config = dict(
    n_layer=10,
    d_model=256,
    n_experts=12,
    experts_per_token=2,
    d_expert=160,
    d_shared_expert=0,
    activation='bilinear',
    moe_layers=[0, 1, 2, 3, 4, 5, 6, 7, 8, 9],
    router_score='softmax',
    normalize_top_k=False,
    routed_scale=1.0,
    balance_loss=0.00893,
    balance_bias=False,
    router_logit_norm=1.0,
    init_std_router=0.0112,
    lr_router=0.000485,
    vocab_size=32768,
    norm='rmsnorm',
    norm_eps=1e-06,
    tie_embeddings=False,
    optimizer='adam_variant',
    lr=0.00132,
    beta1=0.9,
    beta2=0.99,
    grad_clip=0.5,
    batch_tokens=131072,
    seq_len=512,
    train_tokens=647000000,
    steps=4937,
    dataset='wikipedia_en',
)
Below are experts of layer 4 (counted from 0) of a mixture-of-experts language model. Rows are named router (the router's row for the expert), gate (a neuron's input weights, with its number), up (a neuron's input weights, with its number), down (a neuron's output weights, with its number) and show model dimensions 0-255. Each number is 500 + 50 x the weight over its row's rms, rounded and kept within 0 to 999. Numbers have three digits each.
Before each expert's rows: "comes before" lists some tokens at least twice as common just after its tokens as in all text; "gets" lists some tokens that make up at least twice as much of what it gets as of all text. This comes from a sample of Wikipedia text that the model never trained on. Tokens count by the router's weight.

# expert 3
comes before: " the", " a", " his", " he", "The", " it"
gets: " of", " to", " in", " for", " by", " and"
router:518513502461492464443374603489613497517433496558472415497480538502454578425514609484480437470549518580502502569427528421490542457484550485484504518523494500521539560477570444522520462484576466557509505533494507436428516539517441521565430543408469523536501503567446475568499526554474513562443509517512474445529489459465457537466494547496455426561530526537474455435563522471474398545495479577435582478463518486527412451488505556498504481557470458448468487433538446493512469486530593553532359462543498548526510540484405566374543542590494457482520530491426548555555500475546498490527514493532533500535465535565473509528517439547582504536501502479502615388459500544465413525397499539467642530442446457475509560404548526417591541518541683466503516511418398444476568553483463
gate0:494465512501548565500519415526486496502481575488441501545464525464465518409533489461439555548483451436512528483532480514520547545518522453506515517547395433461478478652497564541548555541457453419562464423465498564437507464527482551596487529484522371488551489583554471486402421513490567527500496498464454467431632479582495495513424456495479546510505494510566499480530534625476510541541518427514547535446578497441554538583553459589524517421470548505517481446438555536440485475515504531544499484546551605457436537543515465506464354410524512487524395492444534479555480505472502463475450480565445500422535517507551565577429498520570549591522468592452395499502548467543427492445467529567548522466601487497461584477583596504428599500520513508426471490535537489386542569423443
up0:476427488409420482611405546482457521425420479563513509562450505485589578524442588495596437490472503530590474470530509489524462497569534472501581555376506573511546467510491553536558438537538505486480460577493600462504519502491497548499541480482528418515478510464640498490508453429466406397422458549515477493519584575505561536479522469516504524561575463485525467550477458538454496429475439553474525360627484476514463552494538502444507505415484497400631460478391489519528455559534549390476443506566536574577474527479477579466461499418446459507453521437556499478541518517508533503533496464528467446455474513491505502549451503495480494562484538420495431484528482463484574603371419476456562528454578447586488542510508419503534505461449434512433484487540523581487450492496566
down0:448517555474533429570437547469424472555476565512525542499437563509509515598514585455542469506412433444527482554535492515490609408550483529507592462490402569484479520542446490458474454395501549481451510500507585557471498473489628561488516435472636429539486511488593507529557401454400506536457449516560493424537560553458549488474503532581392546522541522472606421537536568547529464433433462494472517389427484528467526505499520465534426486427452588552496440503482583525405553530536553545543491508560488464476538457558420487519519486467586491490511546514531467452544480403497504578486453481584501485578502481535523558557523526541560427563500464484541448526505448522538490509399422548513583485519512495589556542521478430520460593415414491423454567482555542457451544487539508
gate1:422567413516490423449516509569494526484453541531600401585485555553526434506571465537499467449580475538549485458466480533444436542505459547479443430503499611552480561544486566525503494526488550550455411474560565509503526528459458444499407533460491534460524523474506542516488451569473434481463495578542539441412551597586524521541564521486519480440507541540456551494477532505550586501500484548506506501459518533552473523435508535519415462485508517566481396471569482491517563477451493532512542551578489557467486531473494491490379444510551513553528500506542525440523475543412471477462506428551451416524505481505473473524460504464549555498450443610599554555539607348582382450548483506522524560520422499553403487594496426650388488523515531586543486492485412498571377523488509
up1:509444502582477471431504568534429456484523464490533471559528531525499565480536484527522469431498486518546521483483519563476379475555436455517483488453524473532557533445557548508470418541572460505472493340439572400477569410500581532473550503518511470474556480612386479475559537535536468511561502574477461504460497520471445513545557529475490517525634539464507497510455536508463459503453439478511477467446436549536521521462449437477497501424470540496530515555494506566468494606491433464544567500561524496573516469450558570495518505507470527447554515601479564477496471446589422525565422472562527476510511589629458387491376457523490453483521509498515524484484460559556382536558427478417468558462448502540600546404506564466457536455480426511482519519430603634459459480354524
down1:386618520501473514469552455495492464473472487458460468464473486518471465561404510414469565444555527613517457483437517449605532492507502521439468419490613439465415476562501522365511563504564480414502468423563487542458548565518433480560411480532519560510475457504540501538402481544529406440491513488534503457472451538588489467463618517509476464557553553508434494519556556537603466540444488536503471423497508493516514601518524484485484536516482477514553476537623450507479574475463514557499527482477409519482457526548544409507446543465530561527545521462481485439485560515447509520505545522528414514515463498476514476518554522533377485464488517553591575538449535355455588558491585526586494386453460497586434425496476522643539469596542446437542545459454476545486492536494499
gate2:483435432546535424533515550493501453507503484501500511528522513541524441464555481534463426520468460510521408428551530494538521557507584380573573504464454484508533464519465497514529479451543418574353509529477414496526460497535447568494511548477427525546523577506487513557566594595640413514376457541574407537524569531419539472572488402500546506541509506482552441431578543462474472524551563466487468551548514555466435458492430533487532539590455590534570471470608486462473509476386421477511600522510480428612606547478558530438530524508451494415515483450480501522437513520433473465483513453462488398443500535529583470489544425467594507534534382466475492470510476543458533457468496573458517442481538504528529457539550482420535521518404486532486549475615482466423525505475467
up2:525512432513641473442533549551542537468521466494420539522530575573560523461521553609496521511369462456462485402551474589526422520589554578478433470478472602505535503534582480498447551596500524532545504496507514522523398439502511469436443448462495492492533480471508552492491533479522563548486520466454451474599453502503410571487395458462563598494483480504598471445550507469449540452432458424517499477534514497489538503495424505493481632524516552519543495520512433480558463616579499473509471461598496446448500440448539541579401591455494507520386580508468504518473503580498517460561453466498550428599482397513565510467594516541519578463493460511473408520464561563524393497479494537548489508492501450503429511504479496551530499455537489561452522537448513452577502487480666
down2:443487445462604524401468470512460506459583525505544437571467530581470427503550470571467440562471456450521427562491604565499466484498488381456551515548478396591540481526401453442427503491526523531400491443389469511422503525571561507498519544560388530512476490506521502547558552519532465508504445482548462474469478489472531498533621492503557527550528533461442542480595560483562441550585496594479445522485528592523497486467529494482539526434454481528505451492515493493497538493520514516578580556452514478512606434551549579509493524538561457477517525492481508513388511486408470479450521516499437556483613560489662511520499356500452524524464476438491418471540473442535560593467497529450611538500577463512525527478525422485467527489445500509450419559605490475474453493510626
gate3:508462438510566532580485568500502551515535557463403431592511503507484482488420493470469521564525475471607538399369505520486584487440502473460524570538495422551515537555507518432478565608465454550472521538510485591434545473444532479571510489550472523429593496513449506542580493553525474605541573498435521504453410489454501502552521486507549562565517524488499415487475434488526529467481583527467584541526449518589505503529487406515516449494441559499539567490467461490580519455550463543464519534580501446476447531491581439455547609431493494490550537529588477500571444414482599505408491392434572460586461493510507482467593508531502488457456591453406507453462433558393492563482396534576553489458500493416468464509523448486485611477599483594529453509527539458494446480440482
up3:422500375520444461478487405494454472498455438546445466529544551463449452506565511473440476498458520444588527473455571496447485562480451454516468508473582486540358437532506583552437393585522501443492580454486512594514473549465504539548509556480487421495508475500436516506557456560465506490519503493462450514619478527479462437561557490501495470484409559529445574488511540534475604502570444476456475434558488479460432537546500398495433543620477491526580576429530522520494502500539537486507500382514448500517457488446542455541555462477417555428470493662464431506507559477495490444539505473413536465545594465522536593385423560525535416533492502538439553525519525612483518525458482542481459492464533498539445471494477521546512489560518593475559469607562547383443425462476546
down3:597474469556598549551466500476537531524374545474423511549529608484400437503429458524555501496503492513527401486526529454380509505562519395535494491491481399432446467489538564524488461552363440422566507402525518616498532531520510461559500479556518476498474496477372507596613517578584490535435533469517570508554455483468480525502452492427475545534543524623569482489531494553461538513478515485397536493540447483545485503438442470472490523471502554544590551431512532510535538488532582514502473478542521542479491451506540430522569534468479613517543524497526567583505547528444549550431490472445471494522505542512568386354513527543509454486539575552422517412528419475457528501478469486551510437478514495478510469562489493564468548460479551541582478581434518414431455415472502
gate4:556434472487476460442536491577499497643510457571438487537418415518451540502598547563501543535538369510455466508465543437407399487478499479561378559558498496511393468535528516516491482555463479483501503474471509421487543436443447526589558447457520515472477457450510612518567518450524508575480454578487508455515491409512491585561588516489546510519518540453488499478430459468442386509548457531488511586467585597485465490464553560442499441622506489488530425488463436416381467559497494434498451578456528535469538500484452517493606493537495441511527546381506516451569571516541495507478513427495540463479516598511502500496413555514426464532531453549490481480489491573529444444526606518473572478478485495460451421518523571397524457553565528529534530460480524599486478428576438
up4:494506500440449470535497444545553394491431537416492448464506415379477478542525522515474474493502468447429430543536498539484463502428433469459444569537550545424496503539493518531515551511485525511425617496558390479463500511545404552487546392542517443516557641525528590564509502570503507504542523523550538447539452529502419454455480489529524450448606579435482440565474512478502599498555549452500449443474532545415508426498612530486450546532610409576477467465488456638525565600487468490505550485464500535411466467530463477496486500464477564547526531490522526482497602491486469487505585409495516564500552492514395541428495489507434681436521454408503508563489402518468435484522489529453502526494513494550478407499533516478506449498586547500519455516478528544536606550543470
down4:496571480537408487508560498505486550460422441511510544488603586449434511509571483489501465444451552407535525521507451460635524523534456469463577494463548560488607561464532536497531527471490509519449520509446454485408554519514491401508491509639439449487409550474513430582531478559493451425501586477547486470593555493492522399514412536513510532488494417473471518439522602457498517534570546470486516467541532412523491516583510510512500490503553482569363445413511437597605581502565536548535436472500488516543482504571552475487509538525466531466579471495533530531558515460395527478571576476532548466487552448438487571520503457493563523471473455398475573570520551558497555512466394572391528449482499566553463547504479475578536380520488465497493489509559499383439533586472469

# expert 0
comes before: "-", "\n", "|", " ", "=", " -"
gets: "\n", " |", ":", "\"", ";", " a"
router:533526495548470541418506508598417562566566507404471514531516517455557545479565547550471634505504492485586461493525524429482478527527435457475520401446485530520484485504537462521457558503588502551563434517469436542473460541511503408555519411502512448511533455512483530464526621469546474519555461463533582445444610406509540420614482521451498452471531544461394531538508436558545459474499480361609471454442439466430506502542523444487476534527526486491605472465488511513576554500507495544492576490457487443487454512506499445530562507457528401509484480517479434528505467501588511457473496471532481561453577520465567501450523469469481597429600585502512473464511542354547477463466586514546526479579588442415499586472499571560464571434429453485583608474428494534537497411509507
gate0:584473500504500533438510521482525530527567570466564520513446520413486484357474515538517537478472483433579514441437437506517486585418493416403592420524489466452462448454442481505509502477495410566476457524519536466489557496539437566551499427550548561507491579486500538505524551488535624550448465487502520489454485428541459525525455517501531400456421473487503537547497468422545470484536535472467526484565414520409489471516426496491509418489571483395482513538413530392456511501433500494469449438491546415458405536539602572448436477549515537570433381471451480397523529545450551484466418563541527538567608528494564480456518550390516513384514559497591518537464590492428434505568481522526530516414522611532496514465539559509572504417525474479560517476538511423470558455527495
up0:496549481443588502416522444565465539519421463507514565468498518521513545517420376480561518533498469486549445500464483482463428420551484594458528517442543524552391446525447449478505541386524529471511515395440432489556494593527467593605498519571485532497530549576512456457508455439511532602482515493457576533573519501435461458482469431520517441487542514488459409401520516537544412416507524584560517437571536563499584481528480469578588487473484500420576511540522542596532506501461525520537457530503512523496506479513478551515407501413541470556489516413510426505497422575474518502515523389521468544545557478506367439462472513496470502606457536476500454509627471450487516487500607546483517455544489459416440490512581527389497464487531449461485400501507461385530521482559396
down0:457568468474527612554500501482558527435541447528471620537426497509439518445564479467529516564555530515596490497472454607544509520493506475500576501515485438493463534458490506563512493544458515497504534602540603474613515418607442519543510444449578603444485518546464558574547471514488524498430503512535506487532500513586494518559513605473563474455473426385454576558466458461545569446511563434412408520649528565567588522574496498480497445460490547459446461536466425477578516469436509492536545527519481431451486488487547434513456526419521449485510452505448518436519523490545497631520530437427530516485522543508432463459478406390510552587580467491475462505507597478499461564478534519469489536530513488525475574484533550500505467591534393546599503544514479405554414506480569
gate1:459564439546499522447562496440541542576573448474411473427645559536422497477438499570498492439522535616533507509479544477447574494477548539426469444484414513516485501491463537555509487472477527476488499424459489502469456448397449513410535562435450484547477552530472491547511518559515471407543505521540538562509425423577489479506487544447454518541461364564509493455457506449532479553532531534606489462583539613532495425514457513510616517464537515552531484454602523446440526445534416528497542578450548544489528592511506509477563455495578489449426453475520509562570435404506490514439517510517431456427504373551510562556463463499487523528526519521491487409534523432364428512543577606476542529445415491490509580495457572481540475554479441493488503407566508499565542535587531
up1:540522582474493559442470397399489460590500474522583423474480500502461473531541493390514475549436513409511571451526450521385557381488577365511493496444385566548396468512532523506555500552488524502513498563500482552510471570436485489552559551544575544538538580412551452463499522446476498524549517460492479525404542483482539636458466501454470444502509595518489438478459475505531509355551457515532499477475555462547499491489414605492484508561567427576444544510505561577571499453505475473529524494523553496511581477433513504446563463539491501614419486420517567556426433515515483496509471517583473607395434540495582490507469455533422521488517564390537564476475534412438474489623476516513540455507498492474478440475481452587464476502502476473499482496460530528487455524460449
down1:494565574516405491494624384519469535520491528451502455471498484496479554466514434529436479574557505480540507525525466504426460579421609570456432558541507455443453457481509463442469522464444444456421470545528544436470490478496477444470539598558514497436449627530514415489547482617467503478644581603534458525425437419507422479514598491432526533476515571436490473534531529464463590461485485487565475495467538573495568485443455506534543455510610526527557479479469560517494479480500486485504461548463542499491539529448499507394532373561552417414492564501507555548476479439445468574499540471484414557466457480598525482512439482552486419619465472485429516458466508471503436527549459508477554573503504581475543532539504517488581490440574399509520503434510501619524447579526528
gate2:402481563453466500485588472510612445597438529481444509533410548492411505504503549509484497472577579451513437492435400460550473458543507518523492611551406409550531481541462589530512490523524522405427455501536437471511486410474509489449540477543558514452430562440493415540507461407478584452379485442585541447423552541502481527467520437517451445496406542488553462481597516545453492497599515452508560499510361531491432446532497437640516521502538445558549430528539520515484547503462534389514434538523504415502423509493496524559512517487574558513481523500415547597485618499538590460475471531437600446598459523511487462489473480520479519517419437462437450474465452556528500463484510484449478506443562538459425474523479506504547447508513448458532459478580520488508571531552535
up2:518515470468571537574586566582495469496485512535404512500500539419523584555502537484487481477570468499528510477482454493520431542499441575429508574548509398538448542471579540591472459506517446454434559495506560512473413467513518453575522551497525526380498498506464605431531453590540563495525496466409545410484479456469428562544535427527573511477538457501496550468609409400583508523535500475570433528529509526461516552389520547441489518521569507572525509505450373463518524499468512470463417498453522491514537571552536461360564501590499474497550444415501409570499554525473488441500520438495447559449560463477592510527524406488465487543503427580477383487537500569470523575507468548472525518519494563472614492421488530529428576477503501440534505433525466586493397442496448
down2:415489527493477491502548489441435574515510503564517537595523453484555543512578469481509626523399536522567487534473498527481499427595494520542547545475543525424533531521418433545530464571468562562530579472476523558466510523421541477545465443560461459453522549565536490450531531544411497527507490558455513475479582484474524533425552440525566481489571472396497460554469515514522403445587519417655424545492562481516501494598551429571470405525520530549479571552481529565406470402497455568439504486550538515435498547625414599591535455426609464518429389578542518461525568525505452456555497519509407498550492529463539491578499546562522538523435485500501467524521527510472549488506476498463496456468439507545484446479570418532546509534519442467482604428489476585518497513464404
gate3:500534568420596462485543445614488560492462472449551519615430543477509549509542490516499536578437508482558517511535470494572462471537365427535393437462503575476481520567539558490567466458411394502495439422536514535473527574432471371482522490399483498494541460628452457484458622567492454492462487561523530465423489556479469441533504478485515493496493482499516457473471416404487479554507457627571554515548316495537524446514424481521549434506486583446555430510540514456496532459503494524480520493429524485607428517563475555522501543537487518499484492550461514511447520443504495472422533484504482620444399468515478448519616552496471536482451502503508507555514419552508362463528485560562526481477500450517462551507491459456545522442404509422516477507520515582438489516466510
up3:489516382569548479408574573511531473505534484465553522544447422511481535584544523488547552563490505502449535608496541473444538562437544530516504569451573518592539413515476481439525464452545590529457428589475445456487564436440461580523536450484472578507437511500483431491471479499491516442481556542508413493461472488534517476460529458547542511521489495509477487514528600515477500454446511634591523606608498520539519499473503455507543526521493373454530496494458428513542510511536474402354525494468456550560615511486514515464462488563457531441535432568506437457525548480537459517557556536537474471566508479472597435489565471520489515515529437563588565478547542405556569517504469454463492514531541507550550473562469505464457524433395500446464318547584523526456570394445447
down3:556363423510530446451476578450501421427386479525541514450418537544565440471472550528576488492578480565527508448479519413565501489537524479471549609493484495478465510395477531526478524485527543481527423488478523499543509497510502496478522558551561354532489514463434481554485461538487483559533424479512428476383477591416415486421599442472486451424463459468506531480488420464437582490507552526483540414431525506530498439470450583530430534480545532566501522440456513617548468474434522535451543466517545565433474631486570480493549629457574441521559513481533494411548411584503484557504505576537404542491422537589508466487534521500528460493515519520478548535501519482443452493462522445492461533599478539448499451494593437461516485502463435526490565502515477451495372570430502
gate4:469468526528406505468523676486542489611484519469452504582500502466528434536511496535456505502503537535450466463503622513490489411492511485474597455503472458517489607539487608494533495528384456581417498454533505498454474550509484443519492367502542513516595483515461422518497501525514513530457457554474555534515504501456562520565556484415527492431610472496512538460562458742486495515427507528587448567545499475467515522497386456414409516480480554523528531467425455478522421499462554518534477499435515516490514532484497501530548468578491526506491530576478499446533529527547495500506521488504523559538557438590438479605494564460430437432442563611569552387504508534519460510512446421447494520544515478527513410447492556551511471610527441477503487445477590466488491569497462
up4:578487528483424377488509416488534568569470459544500539495517501488433512473503464515459569526455483442409521447452546569432541543526494547508497571470535447537557529482550514479523448465436564492455506507549401545550536462547443479486491474463500471533525472534537470488519460523492456531441440466472558480496524505588499423482500462475434509512459448617572408502457432513528427459487489422608561479505551384504505488552481496479500481467386478541476401500500611526505545448591563497517526545467518500471384525530529429458487489548489454424379497535506502490471438501460530398587478453488519466490535480526543452458639383352533522476593451488468446503509500544534464459495480466363397492450582454550454472457539437461439529533573444519452435456485469551549369504575563
down4:544487544426577484526501424536517480490513514517504553409468464592498514437411445547404565526424532418536516435520522494496425543538487538512501536453512460600474450458492429534530414480479563506452560517549665459525516509512470512523496482520468522552493535481489608468498519450509546553460447482564468474479511483507548354577510443399534495543477382488521498464491444444398500578478488564449491446558502571459458553472475423497427490530442497504460534375432547522394541437449482468533505474444501464499396478513524524448421486496575511509521503452503526434544417515433543459511500487410472496512398473466568517483566499503451540554402466390494526448494458589463632504476503492426497561508538440467523450473564428527432454525503545555450437463473418615524535391447498

# expert 8
comes before: " |", " of", " by", " in", " 0", " "
gets: " |", " ", " up", " /", " place", " part"
router:570445482447548489517545501595469539464469586605590496497531453498449476499471558513489550433623514411437581346562472557493413365533552457485530484530437493480496496567539482522556489429505479543509458481532546571574531507467564523480497594473494533489558517470414640510448480577479447499527468534482542433614449541499521481449542552575440579459427523414448527525457478431486457418423477410521580533491513548501511397539451526468507483514516496499586568617484503583547493523442555486383515531473537485489549542460455436463462505429525544583488470523486591449511472549521465491577522505442484494472463457529539516515532508440517529479475524530449508494572497493439568515542513431514505465585490531443458433564525516507434402571583479580433479444418550516510483400483488
gate0:519519457414484500467543559440601545546492518551489455469638506484461447511403489405527462423443508503368588490491463472592497463589546430566563438582489439534577522454483431501421529559414472531405509412443440506476503601567536503451497540493485512487507510532482429554460475489524499417534459487424534450449540567511520516543513518447569463452517495474514530493563576478487527448485510443554502514429521433451534527487516416456546431502526477586511483513532599451399526447475487603488535378495424474510511529480486532464518512547568510509568495389530499493432465504530474485519468554511537476583424493474488554590471509467474411416526595434511457556504446481503541452555607464547458582466482455534505483544573633442401420518557561562551472462471558546498522516510460
up0:455493427548475465501439524577551536404496538484490459456509480507533479561504458438507497529528454386413601422530547405475566496519480484454440474592513524474659580469587460532411490564486579522573472536442550474500541493519462558459510573483495537519473460455417487462486562430546623528566522463393537479503493545535526475481472463406517512462566540430502509461472546451441493419563547510468357465555495487487481557558553420511500462462567552576525548511481521462528462506556472447489469367539377519534483530570474488503456490506383603461601432495527483464529486473476490530433555452404459452515533540473545504477420515560442493461438534459517531564435554570469524549415469487552553553457461509454476533489473489477472453566485467470533466498528542439575614534587547
down0:474486528516520474357599448517446512427545466581524495507516473419450451485541529421425553398470563477559440513504477446478496450465494462510455469400506493468493507453548432418617461507460498475584492402529470405465553471479435465512518482460519388561519546517593438456487484531450514474472504510392523482363458462497481480431493475528528436500511524537491549481528460421547457533557514454532456463488551489463468582459635443493398496493430477437486544412473539556495531486386510394492455503469506527507530666432498502494532561556518452591567576460526509556577536472452533439491447521515575452495395526375523479527467559492513465490531524492509539467453427552538487529582592431577514464478446503528470511505484453532547461488600538499529522552411525519449499458479433
gate1:470489482544474486513482435478508627378464467556475515429522510518519495455522529451438600495565522532527510546570413543459430568541544485464505526452465436531523485460466503459520473509450444515545404593571535545596515570600498538457365452513535526478495450490571505513512477531489522544492454462483542512459488367430455543619464488509506511432466430449545426578452418496444492611450551529517478507453473531508483594527560562450574436562482452434567470511451459507501525566550481476549493452505452485457443438456502507540455550482447436479427457572557571535462539523514536495602553533549511523517506527420367504515527499478427488541563524412466471559505462561500547511417484511492430528442574528517566572502508514529645404588540547549599433531445404507487486491522569
up1:557453485501551445441686451525439485498543457458506564438584380415507503514508458545550500559516527544515487436472489506377559515527489537463448493504471478423582511464529466536488508486462523498510562428458496465570502487526425546486558481611458467474503628600533516453530478607594496464432472457557568433426461509513541423570440428450558543414459495458511482435564428523630522490457512427561415487509487547377424595409508519467473532520476502490553582436505501544523520529572414509527496498403474532533487396493523522473486459503469519497500562477535457563510495447558378493514402505583552550518505484543507501539469477508474510538468524470526610448575431467447455557466479477526522497473538499505525498399534570437534623520469521500525435523533546539534500475498466
down1:468545432474558468492413620490391479529472571461519450509474517485562490505562498491554543472593537465450535524456472474540504519518449523461576527450528448469459482479388528432446498498469509565457471438458583515499549447563500558494491577436490567549491494532497613512516380461486504542498513458451523474597536525583538527503576553442518616470366417463403494451454520532578437505516479500507467486480478384558450474557451474580528475487447454552555481571540523417498542559509511436484514551455378513499524539466522507409423569587511534508531489497578536570600525454441493498462450566491507458487502425433487470488546557425506519483499499417413523495469470423516472418536473462491576434473548554452498549471383484472539597504481469519610422453465520508466596429480399
gate2:452482495526518540451481568596569471504470520449517547471456495532499510525494468562547535453579587490475560549416524498528544424541487491579475459609472401494520576533492443437506571424484547559597462539582499502492552491545480505552506443432406497539485468504551558487437382497496427581454460538405524465502573523507537527486508587488418575503473519464526443527475556457486499515474531505570438530484612515464580526471505479450452560530512492451464470499451499431444535474627540500536486515477426559463495534507550524523572522442564478566517537557545532507599508408509421505431529481562496618524499385410516556453433543433360537565496506536512483477495414471426545477506515465464481451507505548628547550505572413499479418521541469444527488458463580485482427441652484
up2:394474462673491544505500575463399411554550614463435492569437525503460590504543488477511422600482472549449529523582482552522511447521517555493596532492445537511584454521489428487474416481554486478462461553577470433476591540495474486441510437465556553481447448553556468433582490599534527466545494522451471564492498505536501455483511399495470474455539530451477592520511517536645390481495450436470528539479553479445420527512478441495527500540510478508487487466478537438507526457501483493569470551455497533514564427507454465473596620548490532509530453541608462556512473568443491525416551524474467520511525490427495525584641500512559542481463505526455475561532443504533450534466512523479541543540499444504414509495336556472525452517534482419588514459528434518522507624500466
down2:508440450494457526494497555476451441538527439509574414471435593562527490467510486580495538562439494543623482583527476502435489451516483616502508480567455451504452510500508522478450474581433508545469460471492536513479485458470453479509546485435526536534478541462554445530473588555494496504512516518433420516450452542526540497639548498505406530478515524504502467503544488383495524499524556607408553458502596617504460472519453473518613470522461573526536526515523526460542464535609580519496595530480546531480521605458401458488530567478434467450464511520436553415500588479449568521385434546476478534556403510423509452499386493459535479542432484498544441549455562462540463540474454566589484513522607520447469513458506558515496480477575498460532400435581594517488416602441567
gate3:460489444524526463576569458553535558588542464536428506553456483519426481414543546479513450445545474481520562473514534456491510472446452453536566535474428447524486502454522486388529495533525421459581537553418480479500609420517429488510435501524520397525493541447505396531438496563305485405411467491508542513469435554524493497552501546516512520431412553437565520496469472587552500544442518499453510472500499595423555504510503553494499518516465467486484402532508548464535434464535451556546508432400484507497558491482486475613478398517603483541419397398424430492571454540531506449444415422448501558525449493543515454438539492618481580527447466568466519496539532495547513491412489436584403420545504509518425490495556540578495423475533463489516526450485496502458555507526506
up3:501603516598573510497459478459525548467585446414589426438460529526464470417509533536573445517503457506494520434451468471412476536547432539465558506456513424574501505490412472519585622413449450483505431517499522504489449463493544519486563497479463621387549523517474458515448529513554436524446479578544457518492512460494399537547530531489457560334413562467551511585498408489428491554449479457449439511480561427470509500594533428551545542522523502490483559395551495495466558426478500513463444527549461463374490455466563534440526459493511581470500473401471545484463522508423508582508521616490492639474452464537532516457510503509561477448547533547516478480598592508424505445404494481452482489511452554490475561551541542544527498516538434501461470483414590513516489486489444
down3:448493570606527536506470437541491479419502489598516405447549454515497368424542501529495502454550450459417511466525594505452523546487559563555482436459486424461507656529455486473519421464469452559490519428441472524459509532538554476468440536500466477513506480494540569488562524513592468454508400530495486419431478488522451485562535547453500585438477492459460526570616562439473538565499438470453501451468546449449623480499505421464566554440533566473447496561508484487558450504442523552435455550475552525446478472511453446518512500529446510505492388507521534556536478599558494461459494483400495481487460497479489528598513528510576438524549519557487510599492483464492580396588514497503461399510583522522524542481525657547613502488542521595456573437459420560460562451484518
gate4:472620572442648452391499475523517456520504498560458483464456484521507475516528575483459497495358518516567538547460503523603487556483545469547508452507520553445455441547481483519400575587477556449562495522440355467492555496474456492465420411381518498481436471522492519494592529535475491566395484478491468569462587491442504508430545512417465455486512507501450499541531434533444504546498436493549561491507489486445493495438511485451526557520439440450465561488430432556503530459535492550430559497546357491475496474520449439447549524485459551575507546527514433549541437470448530492574492505518379486493568514558436392492442534562499492523539532562590498572441474463559625592484492526525478574561554553484590538519508559456451545401523480504550431459529536557429516500478514
up4:496492550475483538449495486507389508458556557530501534527548569509432461554547532492567497525467476513547481464556499499506413422488479533598546504547428519514551482521498445519474476505512512497518546450502437565377541549469387503548553505561528501380516521465552547536490411492545490526497533498559528473457542414579458577526473580559488516464541473592516489459501464477519540588510494518544475468610477389395524510577528461454492524515561472510513503490580423491530459350543396556455552524561523608520416485425485453512520505507481522415541421565491435551452533600536538480470457439394464426466598441499502422427466372494540488441486447496368560501531487511531558498489576489415535491439509455460531470494519482476546501473515416535588552416429460402496435553452535
down4:453523576574522423484481569493441539509545459529505411510535444556477546485444483573466559480455581528433374653586558560481500569476518550475535472473532589486563540508501535526496539454540499525491405541506616487497533519513605539468516455479492507542511433605537513515387505569535489437510533392511552540486488483562394528430502511525443497502499489477447530472540574482460489527428478516445513573377523501557507531484498531461438516502452577524553538431530449526469488550471548500500490498437569397532443473544550555510507410495543488487445523617446608503545496417454464486515504405522404469467448561508526597447522544481529522517524484424547467593528534595421540558505488506588548465459481496560456537577449439507467556491510566377517457484461508483494488349463473